Experts of a small language model.
Experts: 32 experts in each of 8 layers, 1 pick a token, a sigmoid router.
Training: a variant of SOAP for the experts, 5053 steps.
Below are experts of layer 3 (counted from 0) of a mixture-of-experts language model. Rows are named router (the router's row for the expert), up (a neuron's input weights, with its number) and show model dimensions 0-95. Each number is 500 + 40 x the weight over its row's rms, rounded and kept within 0 to 999. Numbers have three digits each.
After each expert's rows: a language model's description of what the expert responds to. This comes from a sample of Wikipedia text that the model never trained on.

# expert 19
router:484485548470549495472478549458512523444448483528524473496527487507513535463429532472364494548488496574445524488516511532471490562431537449559528463612483448526487603525486518487532502521493510583573501513512529439519522532525477474518467475435493515527489449469492556514454472488493437507
up3:553561461443531527464503460470489436513428497544437496501521439507499486510554462504523455505552530566483502494577553562505502485485549536467463467464509570573641487522500455452519509463465481522488471468510517443478473522472456476472440505557439504520528474452411469518472467478528536466
up4:489458491504558542519500450525457521487557477486451532545527500550550486505512568453486482485470402506453504540458503470548397494518520487490462492542500492519454557547480431588468557508494525513622525482553516557558474499560464417470497469514458523526458455427452479515485533502486478484
up5:465452466459474538497555506519483503492474472538489534427551520534501502461437531424504573541477544535456535541438472432569487509547565482529530520514487508475542505473503541562514448447511576479555536505558532422541501518513411498562508447446507495518459469522468494510506540393461505545
up6:432459499513441506436483527425453590502458480524543500510470461481480492524504499472428467518479548450430512488480515515530505522584576505514494454512524551506463527422462546571524495442518544532546484504503499479468446504593507457569439448489489532518482442521431505540488566559516450490
Pronouns, conjunctions and auxiliaries joining clauses, especially that after verbs like learns, discovers, explains, plus it, is, was, who.

# expert 23
router:481457542420522540515576551481464481458509454388497473504518499522562511539412483439480495488474528538392555488531473458481510507508521527473476521562530485454501472473452428513475522521531475523513506515505490441432513513420475443497465474484507575563461472481461521496520575518414485518
up4:499526479442551497462434581471498512482477428554470540510518521522530546499513503559506483462543504486527574510466557477553505441426535429519571554437538594513511534548505432577555505508490431550502506553498497510487435496444501521507473514520523455503476467500457440563504465425487492513
up5:526528489524554483530584433533507519506515522451516506495567604518572465472484499531543546469492554501492542468496429410526515452524557474498525455513457502569482443464426507454501492525471488466509503493532520482522480417427495497445463442504514575497495459493503533455472471478492526618
up6:482532574503498528500429519470461527552430472485453458571535558480481489433533427424482485593502487510495522488539533462476459559530538483477539484486506449496472551561494470477466496474522492513460520538477507517550527485442468493447526502423400595526434506514500471476516475561570535523
up7:444477588465464534441462607483471518445468484499464465488536562501524496514499489520509539483473529546467486578503509519518555636448529417542448516492485516487498495471469500499519553566491533546514554466461549544526525531457472473452558437537472479543515485464451522475520478562442509479
Apostrophes in French elisions like l'Université, possessive 's, en dashes in scores like 14–3, and French particles de and la.

# expert 31
router:548475518465549552515514545420502522513523488507532526460541484469522571534477471474387481622457490495486522525514460491460501496466522502473531475504552510480551511476453490422480511582462534530538499559480520492420509531430519462486529440480479538550500454468420501509448514602492466522
up3:464526541522491532518599436443511481495505566464456501510519507533447538588518457441482500535471449457553458517538499502465500462482479491514505449426417470483458493467522512471526507455498491375538457510536430528477489539484506563488456454458572489492521439488435497492583506518460547489
up4:544435557456502555532520534548485452535487528471502540463485519470469578504487511488413564558494548504436471512566517410439537509423607477515504499476482528538490540558496488485550487546459476496492485539547505481489593484531510493529434457501465532542505422454469456512481511568489527502
up5:444530491451457469510375496519510496536549511450466511419472485448505492545519409575465474510507541535494511547534498470446396451429522590491496498518427468540467462494498519501491513499507510461448434483502534520552522495469447434529456498505490494503535525476461487549480444555564471504
up6:548522501496494509598545454490536509509473568493503537477513495433466504516613497559483533450459526522519579460444488472511469455484453475460508528513457593483516533555524497447427490570417538582484473460556514543483558501507494525458575559468476512464504469515459517452487508458493479513
Number pieces within tables, statistics and coordinates, especially two-digit chunks after decimal points, such as 28.932, 30.816, 18.3.

# expert 9
router:499445546486500529568471537406518479497490478430448506459533498514543526496442462467430594474447556506524549523540435494553462491426487498509533567511482498443460489471497537497468508534505502524508431526521491435501550517498571483413440464466560529469520469392485524522520515511457523521
up3:372541495503507495478551525531505503575517467558465518489517488483505445508547541461524474399474507527528475465477476480460482523439472450456561528524496480456548542531442536514481611523562503493526522561554478539450453440484507461473502553456490555456506529496452554469495501542489579464
up4:464491522523418485593483540490484492424491530464453504522540479526497465462535462511423525532445486506531470482499557507487518453564523485522512468490534380460521513493510488553453512521489528526522481561516588481481460510589528519528581511547459528462523514557390471524508529554443511468
up5:454548501519531492537532511523515541526507479532433608477461494457563468526448484427455469489429490487493548533472476513461503473512421557445509540517478472465476478467491533605562489484550455541539442555542506456450548541442525484469551582548483549516471561452477480530483496502516494457
up6:546503537484458530526512519529461508550502541538500467468516437560469508560473493481507559517542474509460491547508564569492486507475542582430535544525490614509477522536441480442490501561486492458531474483428474507465485529499560496585455556486531478521553458375539460510505498521523540547
Capitalized openings and inner pieces of German, Hungarian and Dutch names and words, such as Sz-eged, Sch, Ber, W-erke.

# expert 18
router:506472483481516512507503546481427459583491455520490519470428456479507525532471532483436622539398543445488588528517522432538458518419503511508570512569535465500499493489526523502510484508476511530483495491466542549523484598475462492512516461494503516560519502505483539517442566560430535514
up3:465452448532582489544536530475467428529496493448545491535527528509549531505450513547448446540494454488472444532553513499526495452505543475496523579589490469465550528541411523504457464487449489470470443559458518449503539542532468464454480505490502519531510499491430556521493518487405459592
up4:509453458513485577580531530500520503507480516511435475444476522455535483521434486484460455503470520468492527467502562518532491457454613507506554506477494479467544564528524441548495483552471545446439477484500507483525538491495517434502472420485547497558501438442448489505425520559413418517
up5:572514505547559545474436500431518498470507475512492468495512504546521458458513447528499566429484546471441497467541491463573519512458468569468509568491488514497598519501512516582490551534537420507465469474501512578502486504533511524483484490465460526518549569487561424455403432482497519504
up6:456499551420508467500557491440462581543560462522471572484552463476494510530469505479506467535449531437483498469505494480457449487502482448486584470471541449459547475464451461532468543496422467481511489503525501546477495446437502514542373474438502550542473466474505454445449512524500441484
Lone space tokens after a pipe or separator in stat tables, just before numbers or years such as 0, 20, 198.

# expert 14
router:485509515476524554538484481479502489532480456480507547514467502450502508554484542462453536561488519496497539538540461557498464534509508482496575530493520502496517616538511480414492531544460456539516450498520509549446543510446517424497523386407530507540544498531493546534406590540474477546
up3:405513502496512488563567511495472502442553527507413517506555479491451541495545508536453498518478475429523476432463454513502523593550476480511579517410520474512471510510550503522467524493435578491526495517566553474483465445426498536472485526484508448506529436435493456472500463550448503551
up4:493499442437495512537507557518573477550544491440458516511587423481423467536476498531406504458515562491462479501439494507539503466545448507537485543414473578479466499453527475541567532533533480484467556539517460458482539551529557469452499489530522581478480512485518467511505522449510568514
up5:481453541456495485445435501498563487528506488447570451549448491483461549448534467442500536442517473503476483492504468531522542484540519522537469558505525483572452475495536454513440454545550473517572420444477521517467485546521618520562526537433532509496527474584462521523512549497471532446
up6:418533441453513514525473445534507494569522533459442489484417506481435478527546460581476525460465534504479510476525507530541529470536520508483443481513476558522492605484556436526511535573536550589478490521481506507484540522491459534501541461435557481498591518499487496437438448532504544489
LaTeX braces and backslashes, math signs, coordinates, and colons after infobox field names like Names: or Binomial name: in taxonomy and chemistry entries.

# expert 22
router:483541535437572588483511532414517465459544465478517521473528535510539540467428470475383545497497513525476531535552493500489469532461543446447490536535500493469480487549479488510484508513470501533506506508488533523458485553511517464477488449382557532576467459506375539499512524495452459483
up4:439466488484515505464484512452507553532507422491467388520501459502518543466467451458454568435436465458449468480565467487453538541471546494552482543524548458557408542510495487457468474520544531469453469482467477456510420475471555503532477465511487491434512458485525585459486482535542481542
up5:505476452472521502469451536435463466500450498473517516428484539477521482480544568472521535434509425448489553481508494549441510509480470509563524489430514436526482504547510556448560557526487599516554480520439519498490521542522428440529483517453502518468488491412428470493483571459562524552
up6:509500457493531483527492494527431523526455483552461449537461452488480510489512494453463494447569501548465507554545455489493451480546470495446517442506513563486479574511502412441548500476525539496526454511518581543513507513440538551497499548502492531457534530567450410496458484545642497485
up7:494530562471515521524492563403524471520490528519475474496493580533541526473449443465415577502487579484553510505533452472508497586470476469467528528502490533443566510494470495510481477569476474532523490596456509508523534561537491454514495481421532557493522546519418526511444511560463515556
Full stops ending sentences, often after quotes or brackets, plus periods inside abbreviations and decimals like S.I., Ph.D, 45.9243.

# expert 27
router:497488511464567542547551537489486492491426478487427524494510528450558562548448476482470503533483528487486552537519471493513469486464546535485575537537548534405486546510463458481471456576468484468501480549533487451446565496439540425507514443452533526551501470470419488538459530544413497537
up3:473460430479481533570554556470501490462525507526512449447462506477560475471484442479523520475481479534483454515469463458568498552461434516485509495560473456416559522503525477559448442491567504456514435433484477493481513489501536466511507473453508396459540450449533447530551497545510408536
up4:525492524518493510550476472525513455497531460468491465496519503515519521485484617426520467400518544465526492559535488409492488490552512547518525411525447429584507466487516508513498499489607502482484498603510467453474554561492514524539526544469488486580528512526508522506418479542473501470
up5:534518534486548471522445475490524474434528471503467530494482539451535479519520526519497516597524500546466435486492462491516546458481535429454482580469453487455440462496478505479404482513473454562426502496475439521538470424508539539432472409457492499494456534495481460523540478536408442536
up6:476480469490521500555524519477514475525536503444496505542505478509522554458523519468432516475448523534457557496576507538549485539531563538426535607557559563427473549476444511521528507599507526507478465518535497505484540569482580491487488459478508585547545491448438474515486510551467452470
Single digits in scores and numbers, plus byte pieces of Arabic, Persian, Cyrillic, Thai and Chinese text, as in 2–3, (چ).

# expert 11
router:541453537466526533590510519458487482553484474446458512456552494517529523481471457479475547459496497468458501477630472422480538567444475509446503618537531539483495484520415475456513457521483468543489428553450526442521539490483521426531516498519496519517497449473488534498513566509507552494
up4:484548559524511460523514563498426493494506455537477488543443552454493539563484492517471574531512517542546575491424497491492518468528470548488447505533439480514419549440415516464575472492482518495503504562521538452469461443506504538412500512493513563447505432463564535545463537455516496527
up5:482538560555470487565543474427460549521521507482444551426520538489504475478558495493492526390509526496474463421529486476527494522463481483526503508586530493564488585557466493460495531503439415455571492529476492563478535511485545442562522508502431564529514505519494525494528499495439551537
up6:463455473440508483559559486542403524476451452466513432471501459592467559421430453464525543444480565536506487531572557562454520467500483518498582478526534530553512535522466455490509538417501523518519514518487527521457454488496467469554528466571488497523527492542505472495455460541474493516
up7:511481516491480472574512444525595542494517501520564469478512431559500511543460510504421434462479431531517514486484422497492523467479455533567435486438505471444578548594460500437479552505581492518492493530490519499537524482498560514475574438521558508467554502512475508487438527508474465516
Capital initials and the next fragment of proper names and rare terms, such as C-oc-oon, Hugu-en-ot, Mi-oc-ene, Boz-ol-jac.

# expert 5
router:524480462517530495513526548382528459488485524521483529450490545481565515451475469440504525544482525465507585525569494473472458468440569476521500596500462514403483524505456470542539504534461446477528493525451509467550489545446500447442467465450526505441464491460501507547511594492476537548
up4:496516472447487492601458447469535504495524550529535526519488479463447474450501507474488449472462478452471592512526549511521491539464512533532449524510513504478472519509415578549463509513506481543502500536520457598487445498445435492525461494446502526554477525543514470485639520540413505534
up5:479487433556519509502453490435486511480482545495427483511525471501521435524458442483504493436522523434535500490511505449468473455527481540477503457530502497540456522484534491505535505580450460458472503498414504536448449583465518498537575491541488516605445513474443574447508438570433451479
up6:521502510499498473472521541438438454561525521494509526491424424449479484550546551566494534508498487569483480561511510473464553472540614486524465531525522486459510469572417482487562518493506471493460522511484451477568519516484540503533529544531564475545508460480487511525535574581398491526
up7:505485529585559516519534501464433523509448548515484434433489453509507498550547428503421430534503484482475476489523438507449540529500539415506505566475477471554525565445513498425561473583458433520462492430522533528542503421515506462493513452498549497460490449457502471497523474468488530515
Word pieces in the middle or near the start of common words, such as sc-al-ability, indic-ate, v-ide-os, and trailing year digits.

# expert 30
router:465522511415636526486465485459439517543453426483449506510535502499552510456497472499468559471388539495519464441547506535437526473444457448490578541531517492461508492499530482498501509495459398518486514506487483553546519580471529464495490477457547502543508484483485536489514480510428450513
up0:476489559465576573503479491555438463495464523461396502479480496471471475503444484518457549548478519397501504483489478544523519474536460457554538507461543446455547499492485464529491434450519501530585473542524512583516482491495528542510552556450489515463539418471567509540472524434481535466
up1:563499516452531512516548485519519501514514502466504490479476489507518520617504520493528513532497531502479505469502519419489515497514532525526515559608502426417457613461464493465535484513501475514499453532521568523538572519427566441444527494446572575517517492484490515525428521474429497460
up2:469601488457578522474514541502391498510488462502495561472525526515505518481501456404467493424473498497520532419575440492501543426501510502445438515520540511424479514522497608508510532525526520554490475456490518522552537432457490502508547452504496474483439451513539555523491491501471514462
up3:551514484514579486527502529550499475511524507499498451413479488458472489509487597528518497432485575523537496482493480544482581522492460475485514574455546469507513429426484429540497475487487486498493508536524478462563497501540553522484513408489539467532583474479476561450447510492388438487
Of, commas and in linking parts of institution and title names, as in College of Medicine, Senate of Romania, Philip I of Portugal.

# expert 17
router:465518473492603572487543529481539515538479464519485509499518479520503530523460450512471542500435524475471556495511525528514435543496536546540557566550474524496478510459481475499518498509466466553482460529535452503467507550474540477509598504483516506577447427457524524528414537624475408481
up3:452505539476549570564431581495455454506470466504455468529482438499554503457529481487452542446455519535526556560507534437546535526433471476479470562560516475490526438549496458555501506483461480497541395535550456510445542571515549457508499494497507538504512467552479504544474497529445541453
up4:508506522549537589478457522460539564465545443463552513528453502506460514516499499416559504480487509528492603508530533472466438597460454553539541556498619480529431545484535542490416484487533504505470512546510500546472508488474458515535509463484490509494565488451491512481452544537454466515
up5:491509571496501496481503458485473509494455462430413535476533471524500524523445464481456463548470524522481487512628443432475568582496474538502543482532508519454494528524529494485398505517450485455557447574541499468531510455451527462462465486460486492417445482436551505504497513553479494457
up6:494530525546541574471496420538512524532507485430507504483566479531544514494456530554534493534577433521486524500526461544502533537514465469544603541545541555506501548472462519514451521524491515466531530498491619492441460519513536467522425491420571502526473498442496504490446435507566505527
The pipe separating cells in wiki tables of sports stats, election results and awards, usually after a number.

# expert 26
router:521527458475534539529555551435504505514498526472397547482537545451505543508484541473524553489461502425467572408501519438510499481450516570466496543527513529417540495542457420479512498544475489509555434563500487512485537489519482451439474454469505501561433481485468535570481555499510446525
up0:474524518513547506516486507556531534459472494549515533483468463497496541568485534481480497407512456478531587451512460436473526474468420451420547464477562477457455526570442529486511525576505505592517559509501507489471539478457531485485586497503577481431476477492426518517476522457522535452
up1:568544531538512522487430537442492525529480482451544488427472528478506512463562449492546491541469560499498542432464585514529438516471504527481452474501503497480471547490509479436490506435501445457494495489495579444496510529603512508448476397440490524467499481478473469460488571478498479600
up2:476448527438516545447442492412450520449490486495481495484471476506465558476539501495491571457502479573522592502442523494514478516454516420480528554510519506495483451463494484492467493497508554485572497550555503443442488563532454453437528432493454475515506590493416521462490512525528411524
up3:501490544505509474446431426559480492530544525420524486520545512479596517409522477483445530545496472548541497462492520444474514610509491418528545470480518465540525447426485535518508512497529565537506501518471497556582523477487499523459532496480469565530546568553538515547457536524528515522
Inflectional and derivational endings on verbs and nouns, mostly -ed, -ing, -ated, -ation, as in imped-ed, distract-ed, sl-ated.

# expert 3
router:496564503494586559510529458469461513525479472471426514425494575445516564446408490438467519514468516471490530444534478441535529495493487477532553512591499475472492519513458477546510488518470482447506457634485472515541489556394523468461498469477553524455500481499507544537509503486485523511
up4:480584571546512479482512547467453501515562449578474552494441485445525491513445450506505506471457527500505432558486496495466459544525547518554515430478525460557521535465519540506514488516424469507486471425494467444572461483564427500585579496509567509480501454509453514474474508472515447536
up5:518507473472513519441537509559468544529498425482514475432536549471461527497524485480571540544474553463440497501525439510569499495439453514536435501502466466417501488461448436522542500542529540412534477483460519489438520434500489502438459519577546521571456521466453509512474547564449547495
up6:487567496520522439475491582573466419521516442456451564515550485552537474507530435499473519531425474462561502458505481470545454506519469507552565518546450468539532500484524485513483473526444475517476545568479521563538473537457504485503592577451434506497490481533572496480464457532495441515
up7:541444497490503532473529599510497484465503482482548446566444530475527580530515465522480584486444523562510515471533542431524537409529448453471458567502483489535571586506478452512487517438493523483479443557503540478482493449526520540505550430532492519444506561506463487542493543568525508508
Short consonant pieces inside compounds and names, especially after back, out or a hyphen, as in back-d-rop, out-d-oor, juris-d-ictions.

# expert 15
router:468531508505529523524493440490511489519455459470486541490456550433502505554459523515498500504522563403466532467529441547511467534437475426469591491532478466484486472443479463513504497512445417497509491541475558504440474584489536491503551471372503583575474476518516535492518515566469518492
up3:495458525557475497507542475488440488532513515507590568447485431473535470529506584507547485487478558522477512444542536570589515472446535514415531470467551470490523548491473445550529563596501483454525463546474447512514557475472501531521483463522489507486398449512477530470482528508561513503
up4:497471471534588495417430483452481549522513469431517492421488514566495514511504487441499415530523477475583527530538510467513527537482399515491502492500609494436494547462461520531486574532424506479479483525494576466570523490416506501513503493486470518476489503461501517451569516534514515512
up5:423444531517547515580484448460515530473515481523538475454492474507537472516503499451409506526498460532501477435603520513461543489488557498513565555497500545404467560462483539531502512524441489479536471521532553439507553609479496449487501543516515557547539452528463534513471530542453474527
up6:534487498510493451556451507511522532517463506520542525472462466479463502509464486498481478480555534566502501503504537528540515465402515496458516481510500463441569492476528515432558544451467457578493497525436490449483498533487611478516621409513516508479482464553495505479438415438452506557
Line breaks, leading list hyphens and table pipes that open new rows or bullet items in infoboxes, lists and tables.

# expert 28
router:485534532493599530483569456466498490442446473436498543499526517529498512499496478486449506532492556522440566499604484473500475538406543473463557483466483488435513519519510499466534478567490428526493478556478569513447518565413489497451544503458512512586500498493497502495482531582441540503
up4:476559525450490483561467547494489462427479486495471494491514529466525463487491511435395608505453462561466486477508501534512489550486502505454508564509498465468472481500473464523479511561521493479539475547502501555504520532545557404502559500449472523513467486494464570463389439550417544472
up5:475476517467518503506491509498475460457469449473463498502467506491471532508467519534355530486448542449461518492513471464540551398554521472458525471483565528464534538519466461489450458564491449535546460499453523500506536569499491456508474472532534598467474447495429453504439481536421446473
up6:465459499436505525506516535511475451484501509498448569492520530580517468590548522511488551484502560496444477486475534594551423473530439519505555534553441486489426471459527462505495542497500542536474526517433471518474502497569485486551501486416379550475504542475439471537485473528524497470
up7:543515568521528542469486457496552531440589515472518506503468479517497523474497451510445477428541470555522570538578492508566512444496515500489447405485542526524544523507463496524466511467568437522501486546546515513475466491456563430413463481472504494504486497515462530595402507504550530502
Semicolons, colons, commas, dashes and parentheses separating list items, names and table cells, such as Hermansen; Mike, Genre: metal; melodic.

# expert 6
router:468534449490554525577525544408471499549521490499462530479527508504569549449526508466509503478478540493429528499481453462463430556463515588511492574518452539478492470521498432530461470531493417453511457522487491503480519571496540515443438476439524491607532474466502499530494573494451536539
up4:475509513538481471499501505501439433555566517510453502456500530535523524491512557521480449468493465502509524518472471527466477519530450528466493559519430597435473475576457443500454498536509471499610498462555504461579551498522482494468451426473483482518530523399502533554492490533434427446
up5:484488467507526540576515495440503472460473503451496468478493447610515484468448454515507455436482572540505470488486536468505445546523523450539465447550504514454464474404520455437536496471479458482544458436463518515521495498432544507453590589524582502552539502501482512472489537484464457479
up6:414492526455534519540430588478535405477452467499506461486524474473557480488484498454479447499515593475518484484503441523542507523551533475504490511522500488540520480492474495450527526501539509541546537480543376506544422480431460498498435560483469556592476474520488553463510517520555492539
up7:488540507541521518557472547497459492538424509502519543506435476540576446526600473447454429502490571465463439523485525466523493498459512559559509465547524511530433552441525505503456482488473485548504475556505465511496593458523441545472449495433476483475495517529481518542547401510469527545
Endings and stems of Latin or Romance words and place names, such as Tempor-al, Amaz-on, Verm-ont, Orig-ine, Sem(ifinal).

# expert 4
router:491522543419559549564491552509506461474521470527442511481557434443508548478489479515465510464469520447517580549540543487465519510535530571481559484560515418455575486424472490540470512584492435545527506614474496493537507571495534524524508490493514520518510424482529523528480506530466505508
up3:526503493412568559421570530475502403535524446499519540474521416499472494511544432480515475426527517461486466569541538544493521554558479507536501503500441501499511520456523576524537548512424523469537468579468500504523465523480521475509516520493479557531548440523428491498511506545464574490
up4:490515503416537473542495502447499482488476463508502514454515476497565495537466516497416561524468640459451523537491513466475429557502554505510517476531482491528560500476492439556521536511450499518472495527490495521511475561474521449481531503394531592526501466575456481555474576526450453501
up5:470530423443593466490487531570481474430497528411460544512489495491466506445429427580471535488523516533499591488518531470487487567527531558444490489537486499548536475479520531477497535507447546490476533499501537435518514504544471453428496495500495549474482543465545464455451427541452558493
up6:517442399472473506507522450534477480426480436584453493473517504478522460524519554476472501455510499419502458495499452534529495467632510506481477548541493517530559563412502474492430516491546543536513500518518474472505458480428413496468551480487452554515523494497532509511421500497512438510
Month names and the space or year piece that follows in dates, such as On February 4, 24 September 2019, In March 2023.

# expert 25
router:437462470399511483476579509433512503477444488538476492508544521519574513513493445480386544551525516529505589491522555523526483584458589468509498518518564478495530568495517507473446508537488460565555480543527534443561515573494524477564531480468509521515471453487469510543507484500484498500
up3:475535530476503528489505434440526475431495475473504476609568500485369445456502485491510542539535514508553508509483510497538490482449500533525473539425496472485598513531472451523535590515536536517551555515533469496493507539491481494551451496454475499471392482487466465470441560498473550512
up4:568460448460464456463514534522558559502504534453515496534624486464559496569489503521453601528469510531532588505497474477470530470496489478521609539545575461524530551474492451539465525506512516556414541545472508523527488498496455507450459451482457526515537513510465516464510507487451515535
up5:551487567395501459496487508526493518506499415483482492475459535513612466525561444403492536485500471478494443490462422492545543450532508508546510509533586542449538498481501495465483448475524503516555511515570572460550532491457458523511464537503514514558467507463433543548526498508463524446
up6:513452530530531474564509540532619602508466473515569471419485467450516469569422504601428526478509499526464495536461468460566509524499572425515468517494520492444469597513486473541479482527440515521475485519529546549499493473487489480504538523558501506512509529545536480510510513512457509534
Opening quote marks after said, noted or asserted, plus articles, quantifiers and adjectives starting noun phrases such as a, numerous, more, over.

# expert 16
router:527522540473527478540613564463526538564428470531445550502463491516500564516526516522424486599452524447435494512519484488465536468398512470478500557488537489546488568478490490427518469534504472482521483532470468434486504553474486477541483459491527570495516473512485546499442529580460480535
up0:532577472481466538548509564486508478488518475466424505483524450558413549504481493467540489516487452485453543601480457472526432500470490458584508573485519541516534461467431480561489438430488441501506547495538445524544525473504506485471484505514536440475479570423458559507535516520509496554
up1:481559486504447509519577481462540525456524525532473554478519486551490459545489510494451555478503522534502497491519449422453461447456505568416434521499462625468544475516469470429515512492497476447468490495460434458520528522464539483424453480524558477498451511484481575452501566483470468442
up2:436523522537510473570479428479496480456475477503508586500509480524556517538461522487413568454495464503571498466611437477476511523499437494492519518562563527492529496564446494505558468580482403538576484527508493549540518532514493460481546486480520488522515506509505555534412530518488535488
up3:457453447463490517493535517613431544499503594525511413513511530486468490490467498432481485529503552491459511452605532470482453495482469509502527488435496505508488516507486547526558473479569450525532521490519548397529593461487514561528496489422560491543503558526477518534502539491537519523
Percent signs and verbs in census demographics like 38.2% were married couples, plus population, Total, age and ″W in coordinates.

# expert 21
router:449518508452525547552523511428496416523494509485466494542503495476517596475497475522471516511390546500505475477600463448486507564464523462460555519518502492509455534512445516450458530517502502494501500549573475490476513532415532468477529428440508524529502420476501499585441524563483522433
up3:499437478451542553514440512474493465563469474454488479487436559466476465487524463555576488523392556442445490568527441450534447562500418490518517484461434530557457516437463547510484481566536505508498538540570491500502450532477534471444482476432539487473453503525490514513483463487486532495
up4:444415458498502594536471522505569515570533520516527584535516492455528442499494553472517488512468473441509537549456509592481499499495509543467503433562556544477553501555485541522462522460492552533474521488508445490465520443459511476474529538489472495451438488549406440543502510581505486482
up5:501527505501534524448554570491573478498429451453487409539497503516516549528571508467473506513445481498502499573486479530563463507430515491575489467548535457446483485482452501501516557465569538553458515503524474513518433509469475497490523566550449499492471509498458410502532560599461539559
up6:483518407470489513495492509569418516492512445536546502510564428556462489517521525485497505449459524461510495559527516472494530461519513586513535520485395503475460509538489517613490442535504531507542513452480419469532481481511472417506536529553488466550487534449576470519544545507501452560
Single capital letters inside acronyms, country codes, call signs and initials, such as UZ-B, CKW-B, T-cells, 1.3L.

# expert 12
router:528505472427583524491513478472507485509442451494444539545450530497553522446459458518434522490479549554527579484506525509509447579443576456551560530565544500488495527523495507489550521532466498531551485547519572475537540577510537447518436457435505515561425474507498519507469463513501461547
up0:528577502495486456485567481452442453516493571462529501446465525453516609527479489485449479453428523564465451543537479519504460529442536537458478512516510528522505547452452491508484524589463498501513419466496502408488481540579478452519493484475471573517542471460551508496522524557454467456
up1:551521490457515556516466494524452499501538473500481526539503499498486447507411518603533515529526527558535465497485503478555560508547472421501527524546472486455485520477567545456473473469486474515540475518435491473503517523474579404564473440453575582476568594537494503473514469552481507529
up2:531503512479495481468478459503525495527487496514486463511448459511558524496441465542510470525533530598576525483574473463571507457435530436497495528557535532570485477477477497528561511557443521445504560510483493399510522490387431491532521502488547557531501551514489516514486433530425501441
up3:504494484479512418518501527475491623483464541488488508519573548527539517527514513446461519558525497554533485449414477512536488537493481483614469440506476482541501498484539482496460574515510455513460501414491512529478536454507534477505466451456524534434497421466492472579428505557551487459
Prepositions and infinitive to following a verb or participle, as in known as, marked by, arrived in, without, including.

# expert 24
router:521495494469561494553489536436460542506504475437504532445511490496586563512473419512477474470497470509471549457543487468442528532474504469570564547542545554470528485494466474511442514548525509436528407606511593484463547511443521457453551467484545478513523455505504483554522514497455460484
up4:460561531512493506607548514491499503495487548526507531466475503500551440453525526486535506534481523475526488533464570518436468461474448513466547516527508595504543447478451475553519486567436445523486548450504515498460527505573480439402485494463488461476485399446542523531543502465478577472
up5:503534425474466441532492428407457565472446548538521490526504442585526513558504482555459470447478455527525548522549501489455441444536459536469457542535514454472561542493507499507450556492455466461554495518503447522500463527492431486535485516472517421546525450466475518486498592497472471468
up6:465466502504500516544432485464515511472446387483471546458482503550541501499552471460551552451501502489486541521482487587523465496496528503533536499574466549457508439456496515510501537467459567494483592514424547475535508525404537500560541537472575457556468500510456554523492467540554463469
up7:424485502494460515499435516443467593488431537493544501504484422496453563493459521469406483476515571507504543515556481543518486541516469509466580518560548478514476487568499468439508509525539468483517472490488534569499501457585505578554466538489408495543532481559511477512521439541493503524
Inner and final pieces of ordinary English words and names, such as h-and-led, ye-ast, ph-arm-acology, m-alf-unction, Sund-erland.

# expert 29
router:513511448503609497589499492418480456441519479472457500486554524471507557435428493455522464572495548510419471508485474445495513487473478479491489595472478493479503497493465493538506492515409482550470458491477472489516550528427528475476479443461507519535488397420534507494501565532484473528
up4:483493582496537454521460498472504539449521403448509456489474450478436457555524460501513498501504473567479452480479501581535546495482508484493481481529531452542484515565455490490459513546470531549614422489481437530501456537553517517542527553482480566434509479496532540520484564460482527405
up5:416587526415520426495575441493508539462562440517455443481540518486627538546514433490496495476497596538440475541496518499481503464514498477502497491494519476494524522499464534514508480485446475449547488509443471532479455489521491475484426468526488455483544507535443521427483552470545456511
up6:458498434450540462484500499493506483502517446498540512472537531479461519540416519490534482454461444551484474509477487510495459487517461522500536531424436559443459533491491538476535518446465472482519450543507478554573490405528436498502487444468442532454506486487392499530504484639472507553
up7:505462444541446542523521576466527530409425458453472492424470467471499492512445542516468481452410507494514488578500481545455531446505460498512583481430511499476518494525560481507515516508506591439513480498511522470531462566451543498485539463512538547444443468455520423509552533531522481489
Inner fragments of place, taxon and technical names, such as Pot-om-ac, Sol-om-on, chromos-om-es, and the last digit of decades like 199-9.